Weights of a small mixture-of-experts language model, trained from scratch on English Wikipedia.
Size: 14 layers, width 256, vocabulary 8192, 44.9M parameters.
Experts: 80 experts in each of 14 layers, 64 squared ReLU neurons an expert, 4 picks a token, a sigmoid router.
Training: 469M tokens, 7898 steps.
Below are experts of layer 8 (counted from 0) of a mixture-of-experts language model. Rows are named router (the router's row for the expert), up (a neuron's input weights, with its number), down (a neuron's output weights, with its number) and show model dimensions 0-255. Each number is 500 + 25 x the weight over its row's rms, rounded and kept within 0 to 999. Numbers have three digits each.
Before each expert's rows: a language model's description of what the expert responds to. This comes from a sample of Wikipedia text that the model never trained on.

# expert 12
Description: Forms of be (is, was, were, been) and the articles a, the, directly after a subject or preposition in running prose, such as has been, was then.
router:491510554490482497498473460489535518482483465489518466501526481471495483505485517497516504480488499543525509514515480500481537527494479484514549517513459496493515482524520528523444451508532525493458559503520485513494509487527500524462523542490468514488501478485492515472506523479481509481511524488483473506471492495470534452514457512509523499537472534479488469499505468515495515481551515540475542505469512535505524509493482491485493485506536507510518504510525465440478496543475540450435489510486519490490496508519496444499519544494476477454565527524452468459465524501487441486457507460523507488523540483487531536489439508511487500514504480485495522530494523524491521510510486526536495495510487493562480505478524497480463494518527489507537485499532457492472503519480469
up0:474512533471482484510517485463513500497492485511488506500509529523483491480528476547507498550490498514538485509451505504497507498512526518537497518544504530503519498501522508439506499503528506442479531493467488523490504501559518496477449536480469549500470489471476535491548439534532491472468528510534488513482534526468532474497478567516455500516484498540536496510491509455465500505527561565490484515472522489513483493489485464486527538520507525450496490493512565489496529512465450526478504506499479471499505523531511521501493529496532491489503518516494514504504516492512480493491500516475516510530508505526499486480519492477523511507506473489528542482518545483514519489562489484485535470505534445496496522482485469481426498511523502474524484479529445506513477501477485
down0:493455447501515508452501537522497573497544510525437473472459516472514497500544530479489480492450486462463489521562505521477511499458474520523471451478510455501512517507520518517517495489537522509499519525482485520509505506461500512490496463509491489480489448465523503490478548479500508550497553515527526528506510447504489526510507498497518488496493489510437501460474470529557475513483500485510506516508495513532516523506468490508505499481486480536490479516499527473464492504468552485467464514484498499478557517477477507524462454511490484528512492491515472472481527484498535498485472505526532496492469537499527486464469495522530466525480505466521465516521471491499446454498489497476497528470503508507524506548495490501501540472489456536492502538502494512483508499495470
up1:497512532519480487507510534481505507433499511495483526510493482487495509499469488500578507460531529515556511486471502484475502527517520480532518471511501508504511529513496513542515535538529519436523489519510512504531509480491496422451480496484513510493528502503513499522504545479489521552463469516532511503496475486529460475521498501519545506502486523510456497488488475486501494515484481508507524518458525536476501485448514504461479498503477559486469482518517545455488488489496509503469457491521524502528513528536484527526553496520529492480513502510468479513466527487518493506476490491498540514526505472480505454507490509477462494487499490510493519434532533554483495473534560463474496469520470445489525514496513529495502470474462477523508490486519466489455500496534540
down1:529509476515471495506505491476475498536487485476529507509438514508520485560511496498505512478460525468499549491519511469542473484492521498529509513511503514519498529439488496495490498492523467455519519511473536451479454524509498503514496489465503446483481472513539503473501483516490504542501485472488482523490536485507550492495462493467520473570522548537517492515531509525593470479504525486512539509500544507490498504523443511481512494463534479494519524539511480519551468509513508508536505516492516511475488531492556518456498500507487482508412489498476454499502513511502486506483553469503504475484549513487497483471523502509468525517506487478536506481502517488486490518501487538474522530539456500463491493496493473476502501476532505530457489503513485516487530508472482
up2:505496489509489472547530482524471485510485503523490500510450542548514476462552542514508479524528468497479501498515516545496544548515533483525486515498497468509503491507526436492500509489497454517493491491483501441477506480522457483537519507532455489511497503478505482484529545501472471473501463472498548494530508488478552498453508518526561520473514525510514533522501517480506502513533514500467483515477542534494485527537500486511500530515449478499493519504462504487503490486493484502488498512485501509509490499544503473501557524481484479515516488489497505518449521513516501473514492531523459528419471524510514496488545506518497480454501495500493521475488521481519460548557454496521532469445495496465497531573473482527502500508485511489469514485505465478500499518528494
down2:499495474418483468540519485533511487506530496486438537480521530484503537492493485506516462539499517481463518508502493465487490502478489515514512506478494516506518505455508520509540509551505492473498444548438473500524510517499515508426524524493482540490527515480501530480470471475482476550490469482502518484477531467508524499541517517537515491515510514503494491480514487526456476496517514457461506493497477489485510493489485537524474509535506499521510505460514484500505496485523529515521426518480482471514513520472534501546465488526518456430513455491502491499512494496524479486493467509550496512497492500496522485518489554513535486503458497528497446493547455497504504481487481496497492516500475526479465518474511493477546526520492528535485480497495531518490482473529433
up3:512515469487472490485476475476486496509464530472488516531491476490491489507477541460466535502508488517537511485508530484478487487481511520519505509483537538470523484517474473483468498462523480458504470550484460502473459506490494505513493534507474512500486553490497523486497514553499500504468512472516520506542524486506535513519528495510497546486498487507499501483503438510495497491473495496462509486485525527458518508473540497478469490509527490539525509539516516528478503462520501467504442499491514517509504499555476482511507491490546497488506535516490540560485564412537514485515514544489528501549535513544509491519465492474516502537496470513513557471470494504491534539476521509519535483487498468453498491436501482486482517529456521472534488487543498507484491535527515
down3:504485484532493552514471522501483542500505492490532502520474467465511486452545498514527510511500484475523504482570479472496461521507552464486497518509497452478524487493515488521460488527506532555513496483518499532515527481494443497482487507499536455521479474535483530488474506494501441544520534470469526495522514513510474469499472467527453496530419517507502513502515565489490517497507525487539530548530484477488533477467520480515478495471502447465521501531489446529500495473480485507497498494521493516550530482456504482495498500467500468514488516489509497493478472488489526512501497467489459498477507505501471519523515479516456526521527510497501494475518551540511520510536512511491454525509504471490523482524487503473490502468488434495458479504511527506530483475542487
up4:490529492531502508520490484513518490512513518504499517512487484551462524459556523474422487478515436466509502479506513492483528508488480483483429495497540482465513481476501509523451486496561467552508543509485498497522532510532501489469460540526480490510504486487496494482477478485514543540474465490492474504528508520470490528522509506517495499495490482504511472507483470488523507518502504527526524482504496545466504500503542501493511461469495485494527534498543494475479453533483504491547559451470487546575514484515452442493545457457501512500484492502499505501494526493514504520517479532494517486532489516489526481530467474519551522509496442511483496496533511487471523479492512509522514505473495487469514514480492487498501520522504554536487455489493490475503489547516481
down4:481519490494489502558496532523478505486545506471516501497482495499504540462476532502485501487507460493475459522502509458515487524522525481503535529498491474512498473489500486439504489509516493468483456492458496505485492493485505500496490547530512436510527529509515494504514483519487498504492509527522532499498497459480510455491488538500503517481511536542504506516548503471512543506477498467522478514516494466497498520520509501498575485528468488538493427517455498498504454430511483494472498516522486478492492506442474502507502452481510500501519461530506522510488481509501496533551504580474460508478496484495490514483501495520488493508530477529511529501530441533477487514503495542488500498493456520552548522494467486520494526485441520478462526479488555480528480449506504
up5:497514496464521501437459520517500479526505505533530471468476490475465516474512484508501445508508480502510464539516524498459528490476514455551506532493451525505474487533493521498498509498538449503486507486539533515502558514469477498438506469470485488539536494481493500477511496523509473438489486514518541513488488495519517508509507480494518515516500498480520479531485467523484525532513457521494469482488479490484528502486504484503502512512503493498485510480545538467540544516494518520522517485496485499457480549497472468497534478515527482485539508499481523497477507470478512455484521493502507537511527436477547489494518456508474464485512545512468515505510528458505519513485500476511525512499512548471520502581483510507477459517549539535546536526516470517498504532504514
down5:526458517501512502477525484506534511506472450532490514489485487490455505519494513476497506480543502499451448545476500503517485490519485508514497503562498513498485462452497450500467437499511500501481508526463508434479477529536492524522484494528486506527525463509441521529511499486495466506486508503527524529485513448542481498448499528516501515520509518507461498473477445470547524447489510537503511505490504522488507484548483529513475512519482545511546514465515526477472517460535489508509540459500450460480468469488479488493544472514514509492520511504514471521467508465511483528489513549485517498535516475508489503521523473467482516496491528499463508510472516499499461517506484516488501506551491507493489522488518554541511504512524489479517490537500540558510498498545496
up6:490502510487539474495480495486515518518491495506461513484530506495493457478535503511489503496486481516511455516438509523495517512489499518506542493536490543543526477490547535524452484522495490494464521485513473511487511498549451524479561518549481491541516506486461484509482508491482490488466502484515508492510468497499487472515493522475471499470474502489461496488499481497517495466510527496517531519500508541515514517429504478494509495513478535503475541517499537438467546458445508515453501533522537510528528508518486481542505506524494500511509526531498485532475553501430498467469511493500553524505521475563492504514482526484505505509485435481507466490492501483528473467582519497504498524490500508530539519521467499535504527467506506476502513473533481494529484516526530
down6:524478489506523505495526533507461513446525492459466475482478505536486504519494470518487475518514555511517496471493479530488528520533496504516507479477499477500581481505517500478483509499520565508519501489516506456541519528492481479508440464498460520491483501509517516494483499510492518486498533476473488488492469457530506500545448502466519480473541472488478525495482505494524509546527482498508518535455500518478522459456496477500492480489497541464483470487482500479472497490516469483496493411487503507515488470498490498557516481466505468471520480525481512496517500529538565470487501496487496516457489504493445502509480511506529489512495515533489566483541473546479508528498478465493482520539529498480478533504473513544467500527511433489516495521489499498539470517506502
up7:494513497550507504480470508475517437466523505454512528482485491456521462488491531477506449481506504518485498514502528495491480454478454520506529539518523555495499491440457504509486506502475499486495509525460475505490489485518506462490501520487485502547525482506526504522500499494542561491481505518485508513504503564465513507505531507482514525554472496500472506487488502515504500491506543534547455520493538482511520522503519552482453448563522504509487507487474509468462500486454507480492533495488501544497533519549486509500522506479471521490499461501489528489467562503486510508490497481535513498498545488511549501542441488497432495518501476487485518520496495500482467469540532493521498515454498514509525486488473476482490489498521570485497475489486530532527496527510494
down7:507505497520476520480495497476502453533484500520504504486487514555442497471513539496514496505527521514514503490490453508487485514510502511505500536538487490481502480527501447452522465547514500455477547498484466529527522470484485580488519501564518479496478515481443488537478500506486466502520484506503511509476526516417542498475466512502479484508530520496492482523511489473495452526495446508497452482530503492531491476515503464474523513470501520494528461532529515491524516494552501486476498548498479493502491477490518494493478470485471512482471463517537533470517484489502539539523506473490497477490503519546474500522535530504497522480457484487515517515500464509519519545456523507449518510463500519474537499525531494526466499504528491509513455467534474504477477460528483

# expert 48
Description: Articles and possessives right after a preposition, such as the, a, its, their, his, plus the next adjective, such as most, last, first.
router:514487507498471492529495439531533538447466471474514474509499519468472458519498546479512491501485480495517520553530450478485511496469477484454501478502466497505526488513519539503492463473532493518495487529513461471543503501530478486484534535472463485469506471536504483454534520458478515478536505493494483523475475472460553476457493502483531462510495532498531466496477459512523496482536542521536533509493528537510511554493453480509507508517533510501489510524525450453503461518513516484436480484477454477493498486526494475509512499454488466455543518499474465478490511482507464501486492489510512522487539481484530514471468531483480462519521480535507511490491516513479510519500459485496510481515497520500486517486526482501461485530520493532544483472511458504481483501494482
up0:505485503501499493502497514491460490468486528515530521495487497510463514472522535500485510518535465474516493476472511528502515455509475476485502521502479490493483510509466540505502495555460513457535517528503501497508538500529501538506553455445499505447484530490490487509533485517511532496498518476531497512516449493541463457549504512485541483452514493508466469520497496515506497530488458512500467492496563487507497490523499514512478494519505528463485507513528534507502547478527515510533518490552468469521515506453477470459454487526495513460526483484506486501518467489467523526513504438559531486497492502468545508501492544486454493512500499487535498510516485519475471409540512546523491506517492459485450485531513483505491528495447493530488492510518512526496529510497487
down0:487457482511523469546503527498489542465510523521496518457471529504530514521491479441512539463452461493516516535540462509445496466462493507548475460513496491472463505459501514538529506510491523517511508468501490451540464514488523506515497501457485545473489468497519496543465538502504512499511470484479495424522518499521483483542490458520502505492507502497492514468514481489497564473510527527506498495515455427491483496533462501487519465507494501486535485477491486492483536482498498468513515489474521520499544495500473483521549465508505483521496551515530495500525485496501480536464484517497516511466531491520510510551510481495520480467552527540529523465489492434496520497536527481507502464479473525501518518525503498479495524515464505499531490520502502492527481481486496
up1:486519511502499489514483467507526505545486481483486505524457515470501503555487481539452488529515487477476487507435457487525474525501497504498480473489477533530481523510484482482504494565526487464522523489545495477506504467498463495478553488512441512513484473519478546493480476542470521529509466496520468450488490511527518513491471505563514545525487513510505442465490491510512503512482509512508521517486557482511503490499480521506489475503512455468512504524491499527473468510463509513456480493501505462519515500481492476468496440483515513522540530511527476451556499530500474485485514465492477532474510480489483523511493498500526492475506512510527530513502516523520433481438512481492483467494453484474507480551461495493453476469519530451532493497484521475508484483517513
down1:490554474503526504477469504511498525499541495496519494493509474480489509483501479461509501476481471469501499521528486519532510522503474481489509487537526462530532489452477507535495524464490494510490515504511519508533480479510477490508506478494490496498537518512498501466509494488519491461511486484484512544497544513473502507468521496464475472489496477494522493481513451562478417466489497479484512527468500550522496454469469496488555530488444511495454451488495524467518515522488508474511548474511525537464527537508518504491502494505457530524509508501465523526464546522508464493498477525514499503521478487527490499526498504512466444501520496456438460509461473525495488552527466448502461482569463515505529467464491489549473495464518484509486492499508471498494501514461487
up2:487466474530490451504486503517485471518507500535519518485483520472506517483494527448459511533492472480538497496454489482483479506512576510475509495490466487530515515512463522501520509475483529505549526491495508493494510494503464508514468453475517535451487533494471512438507517506503522453485482501499512500514475499509440494486485539506501481464482474514508449480507474469517533505515492490504484496485583496504493496487496540515482526551493533505483501516524445494532530422505519498489502480493443516561514513503482453463474503504522503484495491489507508530499478507512486461509519502530505520519541478511525516509490482505473465564508526526496531491516537511493449459477493459484459527512484492477511529490494536545490516466471467492531470495516470519506514525493517
down2:499494498501513525518494486532531495446495544538546511500508545528448514546496469499516501449508473467477526482532478501521466494439512482445498533531472512457470500466475499473497504486471483445504513515529520466529458551468541501525480527503496521504495476504510536513496478532468516532525504501443523499504496466465493477531513527522439491512480551511532494487512494483543512480482468516489528523480447516503561485498529474520498496483522465492520491519489510513474515432486509467505518527509530498535496488490490487468492498506500540538496535551502495500521498482500439492476507517501496516499517499525501486500516507515511509478527507513505463455523518477487530482466509529533521479466527479474491513537479505503474523455462466466529484496493504517526483509462510
up3:520476534556481538509524483495486437463503470513527499506516551482504464521505538504493539534507504492537542522525499476479503495489501469484500483505527468520514494481546524477478437467513485539497481510475501492488471528532458487469506531491489504471496449494512493474501465468540508500503571442525471491501508485465541484507490483460490487524454507466502497500504469491489490500507543534524505504511497520518488508541501458465477535485546514572514497473545460515488512529530568521493468511489515467528518522530479507511513498475493470465492476480491495518503518465516516498513508530475493481492468498504566507464518489493464500480517469511517528478504511513467529506516492498509517510496513501486511496451499494479487457546526454550480485486522461533488483516507488
down3:497538476471475458513524514531502497497471522511506524513470474521505527471506492520444496503527507528456504496493483480525461507453529502477491513493484550520512490490483461532518500515549491504559523499483493494464538536475460517481535490499499494536480503487519495486513500544483469516485456543437512483514511495482482449503532507547482489483484489525489495495517499505523484456478548517492514520495501512501528497508567518517510488515526483437514489508513531524528495466500483491493475518516486532514449448489495459481494507538468508545504498524558526476530510485523567515494532526517477536475493493483452469531521514498508489520524531482498497502502520459513536511518492467480506503489517531440510515548528491447489514495474461499463531516518545532482494506528505
up4:496474527510482490491523452506510509488481471488484486498527480527462500528527497512534509513491527543526500535490513481501495520478486538470517544483512488497480510499520498466504459510510470501502471499497497475545471532557436488502490495463451483493527519507464475520499520483467480490468525477537477512503491449507500501499520519484540507511493533502564513507469484494510517514488448452504496517484475514496503489487504477470503481471496503565471514479474479496496495507478565486474521517537487531513467518474497465492540522517550507541516502494512514516508474486440518431493496470501499506530489503472483424482509452539476499464507518509490497491518478521556517495504479548534509525483506487525453488448472522511502496499482472542461511558500540510500512515543504
down4:507549444499514489511469519449490477507452532502480512530475510500520508526504526514519493484502470526454465514458526519545510491494504488526480489460527539540565520494488489522458535538520500511508475454496521483452519488509503540562501523507503507544505480447503509485457504540519522487509492535465491489469525471505538502501503510541496508495536504515465490507514503508496458513513503512500498491549525513501493501517481519532489476499526476534512473511495485541561505468566502503488484493514503496505494462479488488465509512506503506543530500503495477500479493456502484510513540473493477481536457454480426525497463473498501496553469540486495482489501468531455547498498526502522488499498526492504486477481512469475542482477510501471484516461479446517477470494482525
up5:488542545501456517498483493517462479516516479529481509499543503477489495429540485486509511476470490544490493484529478520484464498501482496486500490527520477489512510527475536476461507490539488571504479474469488495508461516488469511544523536483486461535498498491516476467513490489500500484490497493500501509534480500526489509514529504524498475498495508499537496558508463534460508512520516495450504517484568511480514545484512428535481579428523520538508547517492500530516490550511487490497506526528502524517486526496512505540543507500446489542466498560522478537499531527513487530514511491509494513511509540449520491522509496521471502490499491511515473474512507499473488480469447485520534538500503502480508493483477532478527529489521492495499473532460465486503488518502494
down5:533520455479519528528499522504520475550510526488531469528442452468497458540462508486501538501511492523516495493448509536485544479498514522515496519486539521509519472502506470490508442487472531454524496506502479498505515529511521487497466475452478533488491544500534484515521485511452515518500471521497498486520482530485523502443513541500498508520537518479446498510472465487469532540453483498425502476489501489477503488490485512493503470551553487490500493501548489490499503489478460514528491473534519503503471472464506545483486495523521555488488505510517480514472487485512504509495548515485509486525478493499512538525490490498497495503497452499549521465507476487561481475469496484494458516505498530459493497489512497485557503544533546494508532494510503535493483481481542
up6:485516508545525498505491476497512505533497531510540511478573503509481467509544484481502504518524514502505507482496480508497478544486510503513483456509503464496457514512476504510533505526555476497492513488507506532508523499501451511497451505511474511473461474546521495483508528473501507477489471502475468497481525439482474497493526466517551495514512507531493470514502485507472530497514467495513505516473476519481514544520517474474486542468479544524457495511497484509555503497507485526487494475493480567516454508528504495489560481461489514524516486479498494530495467516509490503453514523496462548480532518488472510515470441521504501475575443500503534514497566522494494521483503494498449452493471540539521533481490523505526509483508514506467535493510479566486476486520488
down6:508483501469508506444494508512494501536483527473440491508501509500538514504524450516506516512508525516532487503508533518463527481500525452456513503505484473460503517510493492493503539522492513485493455474494520508555482486462495488512502509523538474447490467519500557527481524530500478484553489451515515494476509497484507445548450487489500486512459513551466525556529537480494476497529506544478479532507493467457533507498505493509521487536481507495523486564490483498513499523455490471500499485479488546507516514511504493478539514510490458539468470523513512541517538519512498523499483490476499472483500513506494524494505500465571511483492515494494526506494564481487502495520481508519542502501469528469508457522468549485472526487507467462502453510494522505554501490547515
up7:543486503473503468492493524536474489505431498465523500511479476520531448478471527496523486561483434539498569498466503475513504511511530434495517551497486499488502469522511514508492468532481470514520538535496494478466514515487501474511565481516451511466513499532482484489535508506502485522457488564499498518511486490497467498531521454543474483492503508521457514511503495521526498538507464448475445468471512433494521507496477523560512498533505503510515479488499522507483486506498517509511496487508521496510450507491532497499477520514495482505511461508504506513554518555476498486483511437510516527546493468504488516484490480481485522496500523488525504507501450457525493477502489516484499461503496482485501540522488490520471495524496461459508493481461519497478508525491480
down7:516485489523506485476528475483480479496495453482532490474486540507537497472466548454492523490451507540494553473551492540494508504530496521491533450455497442464515487482496465502465477473537488519498499515541538481518451488490531487511489533498560510499478502552460492534458474462495519489459521509496534530470517544555492508493468526507489514519466523533517503485482527463485536503505489514472508487513468514490488451472471525530528504528531526515499468462529524515503486512508519481469497489535465500477511473475520499511516444499487511498525504523495493538481496543536527483532475511506473529456496491526509507508507526515476505475523491483516481518492485535456516466467516503506467493474454506506518474477515502484544480448511490510511540514527504528519521520508482

# expert 13
Description: Sentence-opening determiners, pronouns and quantifiers, such as the, his, some, several, both, these, many.
router:490526504543501487532532467509524520487501511484498508514505495480463462505491572491494480501462465462523501524509473534481510485506489467480483502505471486491494472511563491537475489512505530523499497480536479456518480467554462476459491542516500509444514444511511492473534547493456541530531487545483461461458491496472542506462474505497530497502507534491527521513460511500498498515512537503518543502486497489478508502498481521509510466464522567490484478524495488460514456512451549517443495450506482483511502523526478483525553517464483491485533502530480484498493529545522480514458504485517502543510508486502483496494473496495510505522534479547503521490455530513490511515489466490514457476496464510525500529463531487534483471493508496513514464472509471483488494496490484
up0:507520470521523505476543487506484488523500470507502498505501486482518513473486489487492520490503504521556452550549509509485508489483464497485503506517423553545529501511506503515509484486519529523483510473514566522488494497535489498489508522468497552502537515492510547548495540523523513498532493540499534509479502479512509484496486439477495524478538501519537522506462485508508519478477478529486474509503487506492539493484522484476478503467487557473427480521507500476530482516502538522528452529534520494503488501535495489510539482562503506454496504481447544477524484525474499463500568494508519507545475519523500491506542515539489485518522514509492486551509516513488546455488493509537504488498488491555490513509527456520505499479469489500507502513464517540510522509475457
down0:471517493494506526515474487514502479519544509473481496516480507506481538546482573484487514469492511501477459502526544513511530488531480550482494531547558486494526497525491517509522499514485526497520527459481499516512554492514495504492509503530471473503532492477496493485466489541494499501465463467526524542545481494531522481507509472528483501510497482503547490474507463502470463489523504550507498530499518510501503488501499452493489491512451516562496547505514538506536503507510505449518448454504510493496520531519528522505496531537533542460506524498470447507546474530511449516503510519492485511494485498519499512533485506506561501523529464504463468480476488523504512490491510518477465504525477465556500508515497533504459474496501519503519474437483543525535454506508475
up1:511503473486475527510511541494518466521453486503471495511498502519522530496538521518497488501459501535508501517477467530513503482540491472494483543524524530539514458474526462514510489522466469495513488530495469526509514496473517536490499548500477500499508454469438495479506455472491462490518532502482514503512540527446497528502465472526469501524529491537563491482512519475501509546496512501507513491517508503489554505501479485495530467515513545448538502473476514495514467492508505481489541491487485478525513505515520545557508484465518560473477485471509514516485497489484514517490498553510481506475475470529445492558499536490538534513495440536534500580487507497516486505485498520474508493484549487497517457484491468496474484497513499446519493523475460524497496504494485
down1:511468502503486476493544482528513503502545495473461492500498510535483490472504499467472492511496518543484472482501509513499499528459498514488534445489473474515527505537513493485483493511511472487479497437501503480511520512476500467497476474475513508468493525509466488501458507473525502459474518477529489507444439478503535462544517531494539468493481469506440461486486475511450501479503502498480498496465492551473476481460529491493478514493491484508519492494457473522482479553487524497491439495498500556509467433481465503566497495509528473509494531535516503503490503546535489486509491496505542503505508501531516476445486473495462502521528512526501503443510475489500475490544467455542491511502464512490487517533534490511548515495478518542512512474536485459533501494508473
up2:513514530517481462515484515557513498494467511494506475463482514495506475495514508509487484493517513488534504510499547522527458508489518515474499466492464509503488468509515483498486445487445487494466494508519503532511487499546508524511515541434493464477504547497511496528508478496530531492496513503458524501483491452481514455494482504489497478519475512485498490503499537507461506491437526499502502476495484474515516453497512502534512503491534489533469471533473465464484448517490526492498480457466495489466492486455530495490515531466494499464491463508483517546497519455479483485547514496531523500525504550506491537450534487504483534515504511555509505479466533497510540498493508537542481543527524502440451470451509490495508515499459462490537498470497545562510542483469500
down2:476488526506448507514514524506499488507485484533493466519503532526533499530462471501522471485479498477505526513515501466527503451491520516498491529525459529495507460523476483473498502505512433511488473522524502547554490495511529511475487486540508483478544476535476462504490478479531528457527500509505530474530527470515492514470537498508475492509493554505508500457502527509496505492529487488493508513501529499521506515534487520522516513482511544533539508514532518474544519493509494480507508505496470466494511440493487506537481518461501520476528480451514512468495477493505495519461516492529515511539481484517595503465475538536491510521456533515494530508501507491418478486514463494503476475514492485520521456489496463482511519472532508465463448486444501520542514464531508
up3:477509522538442514523507494515488531496481519450493529450539504533477469514489560498461548522502459445508488495501475497479501521473511491505491492529473479468451516530537532475465487526546468549507502496552478445522487499548523435489478485503527519494505556517489462513529535501478530478498515492461494470467518510492510531472496463533486508485495511432500490502488491549490508538501498485529529490495483542524487473492505461519512496514476473462509502496476513438474508522502539556458472517519469528539526527494541513527510514445477509522484500502476484503474505489481520501483467491521506496481494506475511484499496497519504478526526513509520488490488495484536519514518485494523469510502497512530486487503489492508498455507543474458500503421484492501497516500496486
down3:482490504501534520512475481480542497491503456499444527512479502501460502471499545527480508525522491492536468486496432493516471471515435488512465510476478506483524543513501534526515497500500534527469491510517512526538486500491463512482468474540499516484496462506518506480467460496469528529470483461492491532556473504514494511505506502456466507547517502546489479525494477550503482567515512534513502530523506489518485506450507533506508455485494498472543498483478492512504472477496502547494500478519508514475546537468455514481494486483490506473504505500510481494491518531454496558483509488492463502493524424519483526496486470474519493483554477496523487492499495526517491518495529504489496504455475521531493486503518519551553516437509512502519486496492467502470518539496559
up4:474513477570494511509536475515498524515492516509539484520505495528454481501497533486537488492475490419471513493508503517493489447484496499469523503485486482510449502503540470529494504492515513543531505488503493465480479484485474468439514499517472510503497502503511456488534543507461523509515501523484487507446468464488546533478467505505552513483499515480469484508465474524546480516462561496491538502502533533512507450493486505482515469480498502472502499483496481490549477480511518537464457474525453502491449542517507486516504492476488504502525508504521478541485558499473516538490494478543499530528524431522477485498529490497515507533490497519543478498509496519514473479490481504483488498508462510486494530508502487507462481466525453506508476428507503474536512502475527
down4:521501525510535505525475534475519453473488518504540479465506529498507478530489502485498507471488511504527482490523485489445491486496463497517487488471509543494496508480502483508457497468498470500478497535500499544516498490485490497505455496487540475511480515504486454461513466510486497498501517500485537527502534538485454522498512502501509470524462508508487498521513538517512417525505496552502493496537467466544538513466506485501533483457501489449504506503485503493481533508536438527511576526470496554494538519465542495482486520507517486530503514477476475508483471447486465474474479478480475458477492472509478511501507483495473464486556510501510478534492494529526535471477533486497476466491532468512514535473481515509491519504561469495503519498482471531459545476442503
up5:459532497535462518480483514547466484503491509512500492517474495534524506564505465521518496488526500527542535516539514514505546471472542511494465502564522462492547541504473490522433504522494512514509524503477495480527530497514486506455458471520556539531492501498511469519497525487461550542494505527511513475475518495545471518530459485531512490520512491511493499537499530510477530484484476487487518486514442465490497445469514498451483532475460531510533507512493496517505499492527469522474496508513510522494478473512545474539517478527521510474482485486482473474489482552519530477474506480478489515467499466466503481497516492473494507454507510544481496460458489451492519457458492486509463504463513516494491467476478473491506533510481444507495483499502497500495505519507472
down5:533492480454496494469489539554457499488498475483524547530516505513517450471492455508470502498539484485530503488497476497502506528490486487513477502546458481505471515506508525530510490464495450537530506469525499451475513488497506522507485482454470510472501527448475471483462509515530487497493495505503488470527491515482439477496519514484485487513511519490560462465493506514531549483463481484514491502491496491468484512507521479491542464460504485489513528510492530497447554525493470425538461528534500505480443474486507467534564531480507498513525501514505476499499531488503506462507525514513504508453492492480525480489504480533508499519489496475514472506482466475503490497507505441465501479463490485485527547523539476531498493472492508479495509532501460456453462533505509
up6:527469487569501506485503465459527514491490484515533483545507495480482498502504533462458491482496520496506483517503468519468460480494483467484486542547450468525485517502509483505523487492487451522492565534483499480501476458545518523499473530482513527505485465475489537530501535532505494515532464530474537473484518470477483507507505515505470513495519506518499544527471481522515517537509530489510513500484534471500547534533514501467518506494492506454434505463498534450544525527480527515514517498516542496515486529511479484508494497520486536477494533496429480493529477493530505522482497499514474518550530517500522503526503511509470535465494512497462526542538504497510523478472512498497481514507576495522511491506531490496490492489518479516493471502527502587461515497492464
down6:515515487471481532498483469527506488487497475505480490450508502513475503517495469532487469463480531509514515506480481462505472538474501497466488527445535494507523531555473470455549521525515504511505528510473516483530517566473499517477528505513497509502476497499491473501512512501489490526517515476475541520542504514546476514466503464552498493523538485511460460517492484477540529453480537512479522460537534510511516482529552492463492501505491535515558492510486507508484521464518507497482490514482535493485494532526525496522491516548491482461499536539527506445519468497480486523502511480526472490496467512484469498478508474487527439483510510488495475501488500481450515451495555501486485529490491530453454484491535483490507485505498480467485480529485579523493460486467510
up7:490510516493497527490552489518495519533475476512478528506461464495475462505536503474470496471525525528541539541458492544485482508506495488481545515536478523514498467482529489503522491469539450507531478523518505468498471519545486492547480490435495496525479450485518480503483558539463477517513483536457481501524532462502538503485490483514509471471491525469505540514470516534488509508455499479487500465541489495527495470544485502493504496526503532508446518530453471523565508537497470501477495490473517530494493512515476507522502482525480503467501508495488490520559528505526473510477498502507465476531476499464479449497535467500484503496519490484487542493502526531487442526482515470492508455486483492505483488504516514485438532507500512541531450492504494504475503493478502
down7:565499497523451491544500511492519434482504506505508519493491509493533550514553451486513491482524532533472528538499543514518468504511545483490459518474484513520497462517497503493537530516532523491518494489545511483507489510500508503504495528484506513533531457511489498491496482548487536521448439495483516467478546534498492442509522468563506507525489547509493505485504493476537500536472500516518546519566500473491495495513509520523485502519457518516485532488493519492478526527515536531511533503470473526487517515524467517463490473515479532522477507484526507512505472524477546492475503500505509467510480511511497494519502497517525478483504516456475487509490490509490529486481534541467484482499444484518507573516472518524487514485486516476524523465462465518519530460480544